From a checkpoint of a small mixture-of-experts model trained on Wikipedia.
Training: a variant of Muon for the experts, 672M tokens, 2357 steps.
Below are experts of layer 4 (counted from 0) of a mixture-of-experts language model. Rows are named router (the router's row for the expert), gate (a neuron's input weights, with its number), up (a neuron's input weights, with its number) and show model dimensions 0-159. Each number is 128 + 32 x the weight over its row's rms, rounded and kept within 0 to 255.
Before each expert's rows: a language model's description of what the expert responds to. This comes from a sample of Wikipedia text that the model never trained on.

# expert 20
It responds to: Sports results context. Table pipes and prepositions in sports and award results, such as "at Southampton", "lost to", "award for", plus won, Best, National.
router [112 116 132 133 143 119 105 182 156 217 125 159 100 176 171  88  70 113 174 138 118 130 169 139 156 128 114 125 194 128 182 154 165 138  93 115 114 129 159 151 118 119 131 130 140 113 169 104 134 183 108 166 165  85 127 123 144 100 152 166  80  92  83 106  92 134 136 216 159 133 142  83 112 127  77  63 101 153  95 134 123 172 121 143 153 186 114 184 173  75 161  96 101 103 148 208 148 150 101 161 164 141 173  66 124 165 187 137 122 136 156 152  87 153 103 114 157  77 144  75 103 105 128 111 118 128 156 164 171 123 196 157 136 135 106  90 112 150 126 112 152 156 106 148 108 107 142 150 178  86 154 186 125 117 123 179 125 113 129 158]
gate1 [ 63  88 121 138 131 126 114  88 161 181 158 104 134 145 148 110 116 129 167 152 127 156 110 165 149 138 158 179 101  42 109 140 187 114  81  82 116 140 116 128 158 183 100 113  91 108 122 127 118 148 122  79  91  97 152 148 129 107 166 135 113 106 168 173  98 149  76 101 159 102 168 109 153 150 144 121 152 165  97 173 114 135  94 163 116 138  93  89 168 153 163 122 109 200 150 121 137 119 149 133 108 170 135 115 113 109  61 161 152 115 135 166 180 140  57 185 107  92 109  96 180 138 129 150  80  90 127 151 162  97 121  80 128 153 157  70  56 140  87  74 135 176 117 115 158 172 168 148 185 125 131 203 119 123  74  94 130 165 124 124]
up1 [ 92 128 130 106 107 151  87 146 114 134 127 147 165 131 142 101 120 109 138 122 133 175  99  85 151  90 117 146 146 142  91 165  76 126 117 133 159  97 154 148 105 128 144  88 105 148  95 153 113 185 114 116  90 173  90 154 120 128 153 126 117 140 177 197 127 122 186 125 155 112 196 114 178 158 123  51 177 127 120  94 106 116 119 137 157 140 110 114 136 144 137 137 153 112 187  85  96 129  75  88  90  54 109 136 170 191  54 118 155 136 161 105 165 148 131 221 177  75  93  81 143 112 127 175 134  95 151 127 156 101 101 139 127  89  83 110 172 111 132  86 120 115 100 159 163 164 114  69 199 154 140 193 184 125 171 144 144 111 105 149]

# expert 49
It responds to: Word-ending suffixes. Suffix pieces ending nouns and adjectives, such as y, ry, ure, age, ore, able: policy, vineyards, in-store, rivalry, Architectural.
router [155 115 160 137 136 113 145 186 164 184 138 159 153 126 122 138 166  87 117 135  96 142 109  73  84 120 128 190 181 160  94 152  90 109 107 131  98 125 134 122  86 169 121 165 151 123 124 113 100 145 127  76 154 174 129 124 118 112 121 116 160  51 191 138  93 123  58 142 118 132 100 180  53 145 100 179 152  81 154 123 140 124 198 113 129 105 107 159 196 154 135 163 158 160 107 101 163 127 125 121  97 138 108 138 138 155 133  94 150 161 102 149 158 179  89 164 140 145 139 182 131  76 171  77  86 148 152  72 161 101 134 176 117 120 145 134  71 162 172 105 141 140  83  81 106 110 159 161 203 174 113 165 103 192 162 154 131 131 103 122]
gate1 [101 113 102 145 146 136 137 135 214 188 125  67  81 128 134 149 184 131 125 124 120 195 165 178 120 109 154 133  47 144 128 133  86  88 122 124 135  77 128 181 160  76 138 144 111 113 108  69  74 114 215  98 109 114  96 112 104 120 167 122 137 118 143  96 128 126 169 149 118 155 184 136  50 131 173 144 116  93 151 168 164  80 160 129  76 188 177 118 153  81 171 168 150 133  95  84 118  78 136 145 101  68 118  94 158 121 124 141 135 134 166 120 117 205 123 168 118 118  85 153 106  96 140 125  89 100 124  83 125 143 143 194  92 149 115 181 133 135 121 108  95  94 137 146 131 137 150 157 102 142 111 167 146 143 132 140 115 129  76 101]
up1 [123  62  69 164 135 100 107 104 122 190 143  51 150 163 136 158 132 110  94  95 118 108 114  95 127 129 128 145 146  98 126  46 146 116 123 162 151 165 158 183 154 112 127 145 167  99 154 198 134 169 145 104 115 116 114 143 144 170 168 138 170 157 116  85 128 130 149  97 111 113 136 186  98 150  87  97 113 174 138 142 147  95 182  31  87 130 136 115 160 108 116 112 163 120 195 128 148 143  91 123 112 121  86  37 145 133 107 119 185  82 124  99 151 134 124 159 140 130 104 111  92 135 119 132  88 156  83  78 185 113 168  95 157  93 156 108 166  78  99 192  90 150 154 159 126 159 104 153 159 163 178 120 127 153 103 165  84 119 125 126]

# expert 16
It responds to: Copulas and indefinite articles. The articles a and an and forms of be (is, was, are, been, being) in definitions and predicates, like "is a Romanian footballer".
router [119 200 147 105 139 127  91 110 130 165  78 172  67 117 130 105  86  83  83 112 133 140 112 143 158 122 146 128 121 112 126  85 135 117 105 176 103 128  70  87 118 146  90 132 103 131 156 104 110 108 147 149 176  53 120 134 141 162 148  99 139 107  87 158 112 164 141 184 156 142 166 181 147 156 100 141 136  92 145 152 144 156  70  84  88  65 136 130 122 162  69 151 111  78 104 145  84  72  74 116 158 118 141 148  79 123 126 119 125 123 136 100  90 144 174 145 113 147  86 128  75 200 162 176 177 168 107 200 110 121 136 102 172 191 219 157 168  76 141  98 125 145 120  81 158 122 152 116 122 154 167 112 142 115 140  79 124 119 132 103]
gate1 [117 149 121 151 128 121 130  91 143 137 104 132  96 143 169 118 117 129  93  97 127 110 144 136  83 176 138 134 135  48  62  76 143 122 125 132 107 145 189 131 160 130 228  89  54 115 123  99  75 132 161 145 166 104 169 108  82 131 130 131 104 116 149 131  84 164 126 180 188 170 132 103 101 141 117 117 128  86 107 164  69  84 115 104  99 105  92 129 110  73 138  97 199 129 104  69  72 163 126  52 113 173 139 136 115 115 137 141 140  78 152  90 116 192 122 111 132 213 147 157 102 121 167 112 142 135 120 115  69  97  88 106 129 131 170 114 211 149 145 177 140 124 145 111 136  88 120 108 103 189 158 115 139 147 128 151 133 106 118 140]
up1 [169 144 100 105 148  98 112 165  85 102 167  84 149 148 108 134 145 110 118 135  89 167 104 136 197 120 143 106 144 154 188 138  99 120  91 101 127 144 106 110 118 130  95 145 159 103 184 147 146 134  60 120 116 161 140 147 170 149  82 106 151 150 127 171 106  98 119  69  65  50 119 112 164 149 158 169  68 133 114 152 151 136 115 173 180 166 118 137 130 163 129 222  61 151 147 148 201  98 146 177 157  33 159  85 113 137 132 130 102 163 126 128 123 114 110  86 149  88 129  90 102 115 118 164 146 120 127 125 168 159 165 140 117 137 132 132 117  72 102  76 145 133  97 137 121 178 124 121 131  75 113  87 119 145 135  39 148 177 129 101]

# expert 63
It responds to: Letter l, taxonomy terms. Letter l and vowel pieces inside names, such as Lager-l-öf, Laure-l, Kar-l, accented letters like é, plus taxobox entries and particles out, back, over.
router [152 158 120 124 120 139 112 119 169 110 119 136  81  91  94 165 131 204 154 139 152  88 139 158 147  97 101 184 147 117  95 158 151 138 128 130 122 120 171 106 129 128 185 167 112  85 167  98 145 115 155 103 155  83  92 117  75 134 123 121  84 138 141 182 154 127  98 130 137 113 120 131 126 130 131 136 139 124 147 117 147 134 150  84 192 164 189 142 129  69  88  95  87 163 159 224 135  86 158 132 116 100 188 133 127  89 145 162 105 161 129 124 115 154 178 102  53  77 162 124 130  96 145 191 124 161 172 117 114  78 123 103 193 111 138 111 161   7 135 153 128  85 150 190  77 128  93 172 131 137 138 155 118 112  91 147 166 151 130 122]
gate2 [103 154 134  69 130 136 165 158 104 125  55 185  84  90 139 145 114  78  88 123 137 139 114  79  89 132  79  98 136 161 152 167 117 143 173 112 151 148 167 159 103 123 161  94 108  83 172  81 151 182 145 145 162 138 106  77 109 162 126 114 126  98 133 147  46 126 149 122 136 175 148  78  91 107 140 105 120 109 135 117 101 154 121  84 112 179 143 233 121 127  89 148 168 122 177 141 128  92 177  82 143 157  99 124 148  92 111 118 124 164 112 192  80 102 140 153 150 106  90 165 109 109 112 193 152 117 136 119  77 153 125 118 138 165 113 118 113 129 192 121  93 145 109  81 185  97 139 138  54 128  68 154 109 158 133 162 106 155  87 148]
up2 [144  73 152 195 125 144 171 134  92 149 153 130 162 115 115 151 152 122 116  84 157  79 103 100  68 108 131 122  94 125 139  87 174 103 145 169 106 103 125  88 150 142 132 151 143  82 100 116 106  86 126  81 119 125 166 169 152 136 116  88 131 134 183  95 176 103  80  99 141  80 139 114  69 131 115  52 108  87  75 166  28  82 164 175 172 132 111 161 131  81 110 143  86 122 119 183  68 125 133 138 157 158 138 105  79 124 155 115  75 107 103 152 126 184  77 129 109  73 115  94 103 111 123  87  79 127 135  71 113 121 144 170 161 143 127 113 126 121 136  49 103 153 149 112 143 138 162 114 155 201 133 124 143 139 160 113 104  88 142 157]

# expert 47
It responds to: First names, temporal conjunctions. Given names and name-starting pieces, like John, Peter, Ed, Mc, New, St, plus clause openers after, when, where, before.
router [ 88 156 176 131 107 162  93  98 138 141 128 144 105  82  66 159  98 208 101 174  78 133 164 136 194 101 135 112 133 146 172 129 205 132 137 118 133 130  76  57 126 123 195 142  48  43  81 122 123 114 155 119 153  95 100 100 182 146 138 150 128 129 107 188  98 105 142 116 150 160  98 108 125 144 106 167 127 126 185  81 133 124  90 164  79 158 143 143 160 142 151  83 117  91 128 165 132 157  99 124 179 161 138 100 200  96 111  93  99 127 135  82 126 117 150  89  97 183 141 109  89 110 140 117 168 111 109 122 149 111 122 103 165  45  89  90 125  94 129 137 155 123 165 166 137  97  84 144 128 152  97 153 145  97 142 101 124 139 131 156]
gate2 [ 94 158 114 141  99  92  79  97  86 127 106 120 139  56 111 150 184 150 174 145 108 149 152 126  82 134 124 133 168 142  90  87 124 115 104 181 152  71 156 102 131 107 177 196 133 130  89 146 100 120 126 113 127 113 125  84 172 133 157 106 122 118 171 188 151 158 109 163 169 154 144 158 101 125 155 141 116 106 145 121 107 124  92 122  98 117 134 139 123  86 130 205 149 144  81 131 100 149 103 196 110 102 166  86 137 151 187 131 157 170 130  81 106  65 149 143 116 107 172  61 180 125 127 178 132 188 129 146  85  96 167 106 149 128 126 161 117 158  43 162 119 152 146 176 161 156 101 182 162 192 169  97 128 112 138 121 157 192 153 148]
up2 [193 144 120 116 157 168 139 171  96 145 111 124 117 139 110 131 133  50 137 129 137 193 146  69 126 171 176 199  93 144 114 125 167 169 106 150 153 205 119 124  97 106 141 103 119 119 116 104 144  86 135 115  98 153 143 175  74 133 105 148 122 150 111  94 100 124 142  86 144 119 184 146 211 160 149 112 147 117 125 100 143 130 135 107 102  97 184 106 122 145 127 154  89 126 168 181 133 139 151  65  87 147  83 172 139 123 103 103 122  59 118 159 130 169  91 154 140  98 116 161  99 191 107 139 149  77  82 165 173 136 159 151 133 149  95 152 149  75 226 144 107 180  86 118 112  85 107  71 116 121 118 124 107 125 161 177 154 137 118  91]

# expert 56
It responds to: Initial consonant clusters. Word-initial consonant clusters like pl, fl, cl, Bl, Sw, as in Un-pl-ugged, fl-ashbacks, pl-us, plus minus and plus signs in tables.
router [ 85  88 109 127 102 164 129 109 156  85 158  89 118  83 138 132 124 164 118 109 107 150 137 114 161 156 111 201 125 136  82 124 120 153 120  94  28 147 115 211 115 170 124  78 158 130 103 143 115 128 139  85 149 143  60 131 106  85  92 125  82 102 126 173 143  98 131 162 131 113  92  82  99 131 147  85 104 168 105 117 110  99 165 124 167 149 129  73 158 106 166 135 103 134 105  48 109 132 136  83 150 168 116 105 154 172  84 143 105 145 137 147  90 106 136 145 128 152 104 186  70  93  87  89  91 187 141 114 150 132  54 122  79 127 141 152 166 159 117 136  56 117  68 194 139 173  74 160 116 123 112 168 131 140 153 135 106 110 149 151]
gate2 [104 101 133  97  87 181  89 140  95 148 102 140 147 139 184 139 157  80 123 115 124 105 162 122 136 153  95  78 114 100 146 183 141 128 145 155  80 132 116  63 117 132  70  57 143  65 164 113  79 112 122  79 134 118 114 120 135 116 113 161 142 149 174 145 114 145 112 150 114 102 161 130 183 132  70 138 128  89 189 109 173 148 141 151 192 115 199 156 131 118 181  92 157 172  68  99 123 119 141 161 130 111  67  79  95 112 147 187 156  70 172 115 137 139 181 189 140 109 131 126  95 160 121  97 116  94 199 156 113 153 122 135 140 100  94 129 114 167 163 160  90 149 107 109 139 104 113  99  93  93 137 121 113 123 130  39 156 184 147 152]
up2 [103  81 139 119  86 137 148 126 107 115 100 140 213 131 173 135 159 117 120 133 130 147 114 136  69 182 109  71 125 133 115 107 180 129  76 160  92 154  85  92 132 152  80 109 116 125 110  86 114 109 128 150  92 136  90 113  97  97 130 102 107 176 196  99 113 166 155 134 128 115 127 196 159 174 118  85 135  91 191 162 150 103 129 109 161 204 120 127 122  79 173 129 116 134 123 128 134 109 144  74 142 103 130 118 150  77 121 219 137 123  88 141 151 139 177 168 133 125 158  90  76 128 105 132 123  69 113 179 149 149 130 151 132 204 158 120  65 195 142 177 149 159 142 129  97 107  93  70 130 119 112 169  73  97 142  87 135 139 104 172]

# expert 61
It responds to: Periods and decimals. Periods ending sentences, decimal points in numbers (8.1, 20.55), URLs, plus capital L, W, J, S starting names.
router [122 161 107 138 108  74 148 120 122  85 101 141 137 124 175  92 128 106 141  57 161 145 132 111 159 114 172  96  80 104 180 108 183 129  67 137 141 174 116 187 130 156 146 148 119 132 148 117  97 142 110 101  86 172 138 192 137 140  39 189 160 127 189 158 114 144 133  93  85 107  74 136 178 152 106 138  92 125 124 115 133 133 208 132 129 157 124 107 130 134 170 115 130 131 108 180  91 121 109 138 141 141 106 107 170 134  68 125 113  70  81 165 138 113 192  86 124 176 127 120  88  51  90  93 121 179  85 107 136 125 173 105  88  99  76 109 112 189 150 153 122 130 104 127 104 109 104  86 155 107 120 156 125  81 153 120 105  75 108  89]
gate2 [ 84 164  99 126 130 126 155 109 175 149 121 143 148 145 121 163 171 152 125 137 150 131 159 106 183 174  90 128  89 127 120 202 118 125 124  88  93 112 182 124 111 149 139 110  61 132 190 125 157 116  85 108 199 200 161 100  91 122 189 111 160 143  98 183 163 134  95 140  81  52 120 105  76 145 117 113  95 147 116  70  95 144  90 155 152 116  77  97 158 163 100 160 119 107 187 166  79 146 121 140 134  75 103 122 107 117 153 166 163 177 158 130 102 127 164 114 120 148 143 123 124 127 106  95 122 130  85 144 141 151 132  83 127 157 112 163 143 149 148  95 139 145 119 138 165 148  81 133 123 118 133  32 198  57 114 113 118 123  55 105]
up2 [ 94 143  70 139 105 159  96 106 106 124  79 145 165 157  95 175 198 160 128  85 150 161 100 123 189 141 155 113  61  66 162 185 166  98 126 193 155 118 141  93 110 113 127 143 122  91 128 122 162  75 131 125 217 140 188 119 123 145 121 124 176 191 110 179 104 139 127 107  73  73 115 104 153 102 123 102 135 155 121  96 136 109 113 145 130 142 137 117 122  80 129 217 143 153 136 149 101 160 114 100 144 161 141 107 119  89 144 113 194 131  70 113 134 112 105  76 151  87  90 144 120 154 134 126 141 126 123 129 107 114 143 138 151 185  95 125 145 107 178 113 119 151 132 131 148 155  96 152 191 129 194  81 134 150  76 119 177 175  75  90]

# expert 11
It responds to: Institution and place nouns. Head nouns closing proper or common noun phrases for institutions, places and works, such as University, School, House, film, album, city.
router [180 102 165 117 164  53 192 142 198 161  97 183 131 114  97  86 156  94 136 162 129 116  99 111 101 132 134 132  92 139 156  86 113 137  97 139 103 110 128  68  83 126 108 117 107 149  39 142 140 148 118 120 211 113 129  58 152 120 152 164 139 159 113 144 158 135 119 106 106 202 165 137 165 143 110 175 115  56 174 148  99 167 135 126 187 114 117 152 102  89 100 129 128 135 148 134  98 155 155 145 180  92 114 102 110 109 162 185  98 102 116  80  96 194 103  93 126  86 154 123 129 144 152 140 163 116 119  89  99 171 150 125 152 147 116 109  93  70 142 121 137 129  93 128 105 126 219  82 136 188 118 119 155 118 153  98  88 135 138 150]
gate2 [ 95 168 135 125 159 128 127 126 158 137  92  73  98 148  96 169 213 166 149 133  92 127 128 105 107 117 141 172 146 151  95 116 144  86  89 122 157 121 122 134  96 145 188 179  96  88 116 145  77 113 123 124 130 171 183  86 120  60 113 151 170 117 105 170 146 136 161 103 144 109 153 112 168 111  88 104 152 186 133  76 128 179 105 134 149 173 127 122 171 114 129 105 160 110 106 154 113 170 151 173 124 117 117 119  84 124 181 130 146 106 116  88 147 182 128 158 113 131 138 147 114 163 141 144 133 195 172  55 116  98 123 138 110 167 165 105  53 137 157 149 110 138 208  60  23 160 143  86 140 150 148 171 164 127 123 138 103 146 140  85]
up2 [154 142 164 165 128 113 132 121 178 236 186 134 148 148 115 110 115  43 118 106 132 158 128 176 166  96 158 138 118 100 160 158 116 164 122 198 180 138 106 180  91 163 136 112 100 100 134 196  77 162 136 112 128  77 179 145 211  97 148  90 151  90 142 144 136 117 106 105 145 103 127 157 152 179 110 182 159 134  97 110 109  98 125 153 152 183 139 158 154  95 110 140  98  95 116 129  75 168 160 117 116 172  89 123 144 114 168  83 138  82 188 184 161 113  99  81 136 142 136 101 110 117 155 109 105 106  93 195  99 155 177 146 115 176 147 109 135 145 149 144  84 131  84 114 139 124  42 106 132 143 147 132 132 141 133 130 131 127 144 113]

# expert 27
It responds to: Mid-word consonant pieces. Consonant pieces inside names and rarer words, often word-final, such as Douw-d, De Pau-w, ro-d-ent, Barnevel-d, ro-od.
router [146  94 151  93 135 118  83 118 108  72 120 114 161 132  84 175 137 172 109 149 185 111  95 111 124 181 105 178 123 154  94  99 160 185 130 107 140  87 105 160 123 107 122 184 157  50 155 130 101  78 178 143 112 121 122 121  95 103  50 104 172 210  98 151 130 130 156 141 141 121 136 148 126 183 185 144 106 151  93 143 166 110 141 134 176 126 173 126 161 158  80 127 157 140 104 186  92  76 137 122  84 124 140 180 125 172 146 173 106 171 139 115 188 152 111 111 105 135 149 130 158  98  90 140 132 168  97 116  68 173 129 176 132 147 163 121 101 114 186 122  99  85 148  84 102  99 146 171 150  90 123  95 102 167 154 117 143  59  92 139]
gate3 [151 123 146 118  89 123  53 146 118 139  55 127 166  88 180 169 164 149  88  86 106 160 179  70 120  70 114 146  92 167  71 190 174 149 121  92 155 129 163 128 137  88 163 108 119 122 129 132 102 108 155  89  85  86  90 123 133 136 179 118 131  96 165 153 109 156 106 148 155  88 159 178  91 134 117 146 102 170 208 147 132  49 101 125 116  81  60 145 174 112 127 131 138  94 148  47 132 139 112 107 119 111  83 129  90 124 143  97  95 130 113 169 103 112 132 110 143  99 173 125  86 170 128 138 118 148  87 137 199 238 112 116  95 122 109 143 112 141 126 177 121 119 148 135 132 103 101 115 117 126 127 104 111 119 115 161 114 110 161 170]
up3 [162  92 101  92 122 170 129 148 116 120 134 107 130 100 167 134 173  98 122 100  86 158 113  94 106 119 155 170 112 141 152 133 170 114  82 158 106  37 134  84 130 115 108  83 103 153 112  86 102 180 169 115 101 176 124 167 151  85 151 120 104 101  94  99 114  83 113 144  97 180 126 112 136 106 109 133 161 178 178 177 107 134 143  93 103 122 153 132 162  79 147  75 151 124 118  80 141 125 136 184  68 148 145 172 108 119 108 101  88 191 154 136 114 118 140 137 119 168 141 144  70 169 186 149 111 161  88 152 141 125 125 198  73 194  91 129  72 124 158 141 151 172 101  91 121  90 150 141 108  68 117 162 143 164 205 174 112 120  74 112]

# expert 10
It responds to: Space before numbers. Bare space tokens in tables and lists just before a number, following pipes, semicolons or commas, as in "| 16 |", "2007/139".
router [143 109  90 110  77   0 101 148 165 122 131 105  98 109 149 182  79 146 123  81 183 141 136 169  75 113 137 118 170 151 143 137 158  77 149  91 126 138 163 125  97 118 106 110 152 129 114 102 122 109 141 103  86 150 110 138 114 123 166 158 101 115 116 175 152 186 115 174 177  83 134 129 111 120 147 121  95  59 125  86 112 145 148 168 109 154 135 143 177 150 136 111 137 144 138  97 138 115 152  78 140 139 177 174 150 127  71 125 137 121 182 150 114  90 195  36 151 110 156 132 113 152  83  89 128 211 114 115 112 127 126 124  91 125 116 176 187  61 113 115 132  92 145 137 106 172 122 128 162 164 128 123 167  94 140 139 161 146 164  74]
gate1 [147 117 140 108 113  61  80 141 121 136 133 185 190  80 173  83 119 148 109 138 139 165 147 106 105 114 181 166 107 157  80 211  97 104 172 159 103 173 128 148 118  96 117  92 134 118 160  89 121 132 153 157 126 128 118 136 168 130 186 152 113 119  98 123 120  85 126 132 107 155 140 148 135 128 215  74 100 187 162 103 162 148 109  79 115 157  95 148 174 106 191 140 144  98 106 156 106 106 143 150  93  70 156  83  74 152  96 133 206 102 102 169 133 142 130  98  96 111 170 120 109  89 118 123 204 127 129 144 189 122  89 192 104 161 130 144 136 112 102 104 107  79  93 124 155 152  75 142 134 133 101 190 131 134 166 168 110 137  89 142]
up1 [145 111 136 149 151 189  79 122  94 156 140  55 114 144 142 100 138 156 147  84 133 135 119 118 129 186  64 136 108 115 150 103 170 151 122 128 128 135 123 108 103 131 150 183  92 121  91 135 140 125 170 176  97  97 177 165  94 108  64 105 145 101 111 153 148 102 173 104 122 158 124 115 108  81 121 137 141 109 168 136 107 112 145 156 151 150  88 132  95 158  86 117 106 135 161 140 160 193  83 162 112 131 124 122 220 101 152 128 117 138 129 145  83 125 102 184 116 103 115 132 149 181 128 168  40 130 121 224  55 135 166  55 148 117  99  69 166 127  86 112 116 103 150 155 147  68 126  91 141 105 155  52 173 147 140 113 159 118 117 124]

# expert 60
It responds to: Passive verbs and "such as". Past participles and verbs after was or were, like made, used, released, acquired, plus linking words such as, as, including.
router [149 157 135 141 138 116  99 140 152 197 140  61 176 144  79 165  89 119 115 150 108 151 141  80 166 110 123  87 143 151 141 134 139 135 142 177 139 140  75 135 106 127 164  69 139 150 189 114 122 103 100 145  63 135  60 119 148 122 100  85 143 171  79 124 122 113 125  93 184 100 144 162 125  60  86 134 134  85 113  99 161  97 104 126 131 187  78 158 143 129 119  35 155 170  64 150 121 125 139 100 146 118 123 109 150  90  62 105 185 151 138 128 102  93 117 177 152 118 125 126 147 153 170 124 145  93 162 112 126 204 130 100 124 171 146 197 131 135 170  48 145 108 137 148 185  97 159 135 120 136 107 144 126 106 192 142 165 132 139 141]
gate1 [157 121  73 126  46  74 186 118 211 255 107  81 163 115 182 170  84  42 139 171 150 120 107 118 156 137  83 118 114 138 156 118 119 109 128 119 164 158  94 170  98 131 111 155 158 142 138 104 112 121  90 112 112 113 161 138 122  81 117 173 122 130 136  93 128  86  84 148  97 135 126 132 149  96  88 173 139 130 150  81 133 181 132 129 156  64  71 161  81 150 124 171 153 141  86 132  85 145 124 145 153  90 161  96  69  92 139 108 101 131 109 132 158 187  76  96 145 118 141 111  95  94 170 102 124  99 111 165 118 127 136 166 127 111 137 105 150 143 121 109 105 144 161 172 133 110 151 122 146 165 183 102 110 144 171 128 141 123  86 130]
up1 [ 99 127 153 111 128 113  75 117  86 119  84 150 140 143 102 128  93 180  40 158 151 148 153  70 130 125 128 112  46 107 132 133 149 172 165 113 122 131 124 116 158  70 127 147 126 172 115 137 122 176  91 106 103 132 141 176  99  83 156 146 109 120 103 110  89  83 127 151 105 239 134 151 127 148 129 150 146  74 112  86 119 146 123 105 117 107 229 118  82 148 155 158 128 145 100 153 154 122 145 101 192 144 131 121  86 154  84 193 160 109 156 148 133 128 108 106 146 141 130 111 143  92  55  98 146 164 125  74 146 136 161 124 123  92 103 147  80 133 106 138 149  94 100  81  72 133 148 120  64  96 157  72 134 153 130 190 171 119 133  81]

# expert 44
It responds to: Numbers and quantifiers. Determiner-like words after the, a or with: counts, ordinals and quantifiers like one, two, first, next, more, other, plus hyphens.
router [153 116 148 119 142 125 115 140 132 120 145 133 128 107 134 165  76 101 147 176 153 176  96 116 146 120 140 167 129 125 133 140 121 171 135 147 191 139 117 134 118 128 144 160 165 152 160 124 152 133 169 152  60 147 101 119 162 122 164 148 117 157 156 122  89 172  79 135 176  99 178 144 160 148  85 164 117 134 180 122 114 152  89  94 143 145 135  97 192 103 161 161 141 134 173  61 105  98 120 111 107 183 145  82 137 135 107 159 218 106 150  78 147 122  28  93 157 139 105 135 191 187 179 130 136 120  98 225 120 132 103  58 103 142 176 119 109 162 100 136 118 170 100 117  84 141 166 187 100 145 106  77 139  82 107 111  93 121  92 110]
gate0 [109  61 126 145 114 104 114  99 134 126  99 108 140 152  79  37 160 103 106 117 192 197  65 115  90 100 124 171 112 100 144  87 139 144 112 114  82 126  88 130 127 107 123 113 138 138  93 142  72 166  87 132 149 110 108 131 118 124 150  81  97  70 158 104  51 131 144 169 113 147 192 129 106 147  88 189 100 104  67 164 110 117 193  92  78 144  97 108 126 104 133 152 151  77 108 138 108  95 121 107 131 145 156  93 104 110 129 152 120 138 116 119  68 167 111 154  80  75 121 165 142 162 115 146 127 124 173 177 149 107 143 130 184 138 122 137  84 156 165 130 162 112  95 145 100 184 135 141 156  59  95 139 151 111 174 139 133 154 144  41]
up0 [ 70  96 152 103 133 127  95 122 147 103  85  96 151 133 180  71  86 136 134 117 199 175 152  89  81 136 157 158 148 148 164 128 160 114 103  89  94  58 109 159 113 131 134 101 159 154 148 105 198  83 172 136 177 148 186 128 120 153 181 131  81 132 171 120 108 114 120 161 121 103 153 127 131 127 150 109 121  57  55 198 122 104 134 117 116 188 123  71 136 161 107 137 145 111 155 115  94 137 158 156 103  74 144  98 168 120 122 117 157 172 144 129  96 103 137 137 154  92 127 106 108 177 113 109 126 105 163 158  58 115 158 134 127 112  82  99 165 115 142 180 143 109 151 160  79 120 190 125 129  89  74 206  74 123  88 145  94 141 126 106]

# expert 4
It responds to: Relational head nouns. Nouns opening an "X of" phrase after the or a, such as variety, number, part, independence, boundary, plus percent signs in tables.
router [130 141 155 128 169  87 147 155 163 142 138 149 140 163  86  75 125  64 139 230 124 129 179  95 108 120 156 122 144  79 121 183 147 156 115  88 148 186 138 143 136 131 104 140 137 110  52 173 109  71  90  82 115 107 150 111 156  85 131 128 108 129 163 134 147 155 110 148 102 150 160 145 116 127 105 112 126 118 134  85 131 126 166 103 104 147  71  88 154 132 179  94 107 123 124 220 136 115 192 125  88  95  79 186 126 146 180 133 152 125 111 146 170 112 122 108 185 127  71 163 160 174 137 169 159 159 134 125 125 118 109 139 140 160 180  93 116  86 156 103  69 179 107 119  80 126 119  94 166 145 141 106 117 152  81 128  60 194 115 127]
gate1 [109  91 122 142 163 124 186 118 142 116 153 171 182 140 129 139 133 154 155 181 187 109 175 156 106 121 121 130 167 148 103 198 108  73  93 135 154 136 130 114 136  99 114 119  74 117  98 157 142 136 161 109 123 117 121 104  64 119  68 107 145 131  89 170 125 111 166  91 157 153 128 109 120  86 124 103 112 148 102  96 100 132 130 118 111  96 151 120 172 112 103 161 153 132  46 150 129 156 172 140 117 140 111 213  89 131 110 160 149 109 136 194 187 133 150 101 142 176 136 151 160  74 117 103 125 120 113 111  49 147 103 109 171  87 195 140 144  97 152 150 104 159 120 112 118 135 222 113 106  89 131 159  28 187 135 100 123 104 136  74]
up1 [144 199 200 131 160 131 118 125 111 135 187 130  92 132 150 128  93 119 176 110 102 116 144 116 117 150 140  55 121 138 104 170  94 200 133 128  93 127 116 165 102 110  88 106  83  87 134  81 175 179 163  87 102 125 186 140 142 158 124 119 115 126  92  88 150 124  59  84 152 191  80 127 104 140 110 119 150 145  63 175 131  81 130 105  99 159 149 137 147 122 126  61 128 104 133  92  95 110 101 126 114 117 126 179 122 146 129 152 115 128  82 131  63 131 165 138  97 145 151 141 108 104 118 157 120  96 102 136 108 157 171 160 126 162  93 176 162 114  71 142  99 110 118 129 133  84  43 140 157  77  66 122 219 101 118 181 123 107 133 155]

# expert 46
It responds to: Months and preposition in. Month names in dates, especially in tables of birth or office dates (12 March 1912), and the preposition in or In.
router [128 143 173 168 104 130 108 123  95 156 103 174 105 125 131 169 123  85 144 169 117 130 126 125 176 122 189  84  93 134 179 112  40 130 110 124  91  73 152 152 122 112 110 125 112 116 141 138 162 135  94  97 134  93 143  96 129 136 131  93 185 203  69  84  59 149 170 109  49 173  89 137 141 112 119 155  43 145 153 105 120 115  86 115 187 120 128 123 123 156 153 105  75 150 112  96 106 131 151 136 147  83 175 107 171 128  74 105 150 152 143 106 126 127 188 167  98 164 145  89 157 128  69 126 191  95 101  97 119 127 120 120  97 155 124 183 174 176 156 116 123 113 156 126 137 115 186 172 109 162 163 143 135  80 120  85 113  90  91 132]
gate1 [142 159 190 105  96 109 117 104 141 141  64 152 157 183 136 124 186 110 155 139 167 145 145 158 116 128 207 145 126 141 106 123 130 116 106 150 119  72 172 107 141 140  80 105  87 169 124  96 128  35 101 170 101  85 162 121  77  92 164 150 195 138 109 181 139  92 160 206 126 142 136 184 132 154 162 165 133 132 149 170 109 116 133 134 110 131 144 133 133  94 114 136 131 105  75 107  86 173 156 110  73 122 159  99  97 136  55  91 134 105 142 109 111  88 129 148  48 200 104 108 126 102 141 153 118  78  79 153  59 155  92 123  91 139 119  97 105 118 128 154 187 129 137 139 154 132 109 147 114  89 167 168 163 111 142 167 120 128 125 157]
up1 [105 157  57 170 194 113 174 198 172 140 160 159 106 116  86 147 132  69  95  70 102 109 172 154 102 125  63 150 139 130 135 119  93  94 164 143 209 136 155  79  97 154 113 114 147 106  89 107 109 153 105  67 125 125  84 130 142 116 106 117 143 135 116 158 120 161 141 143 126 155 120  99 127  87 131 100 148 129 139 140 160 172 208 109 168 114 161 147  89 173 142 181 104 177 150 137 172 101 138  82 144  71 123 232 118 106 154 102 100 127 109 101 131 159 151 129 148 136  85 148 153 128  97 157 134 149 165 142 160 138 108  85 122  98 199 134  90 163 138  90 100 142 103 174  98  90 129 120 136  96 117 154  76 134 123 114 195 101 121  94]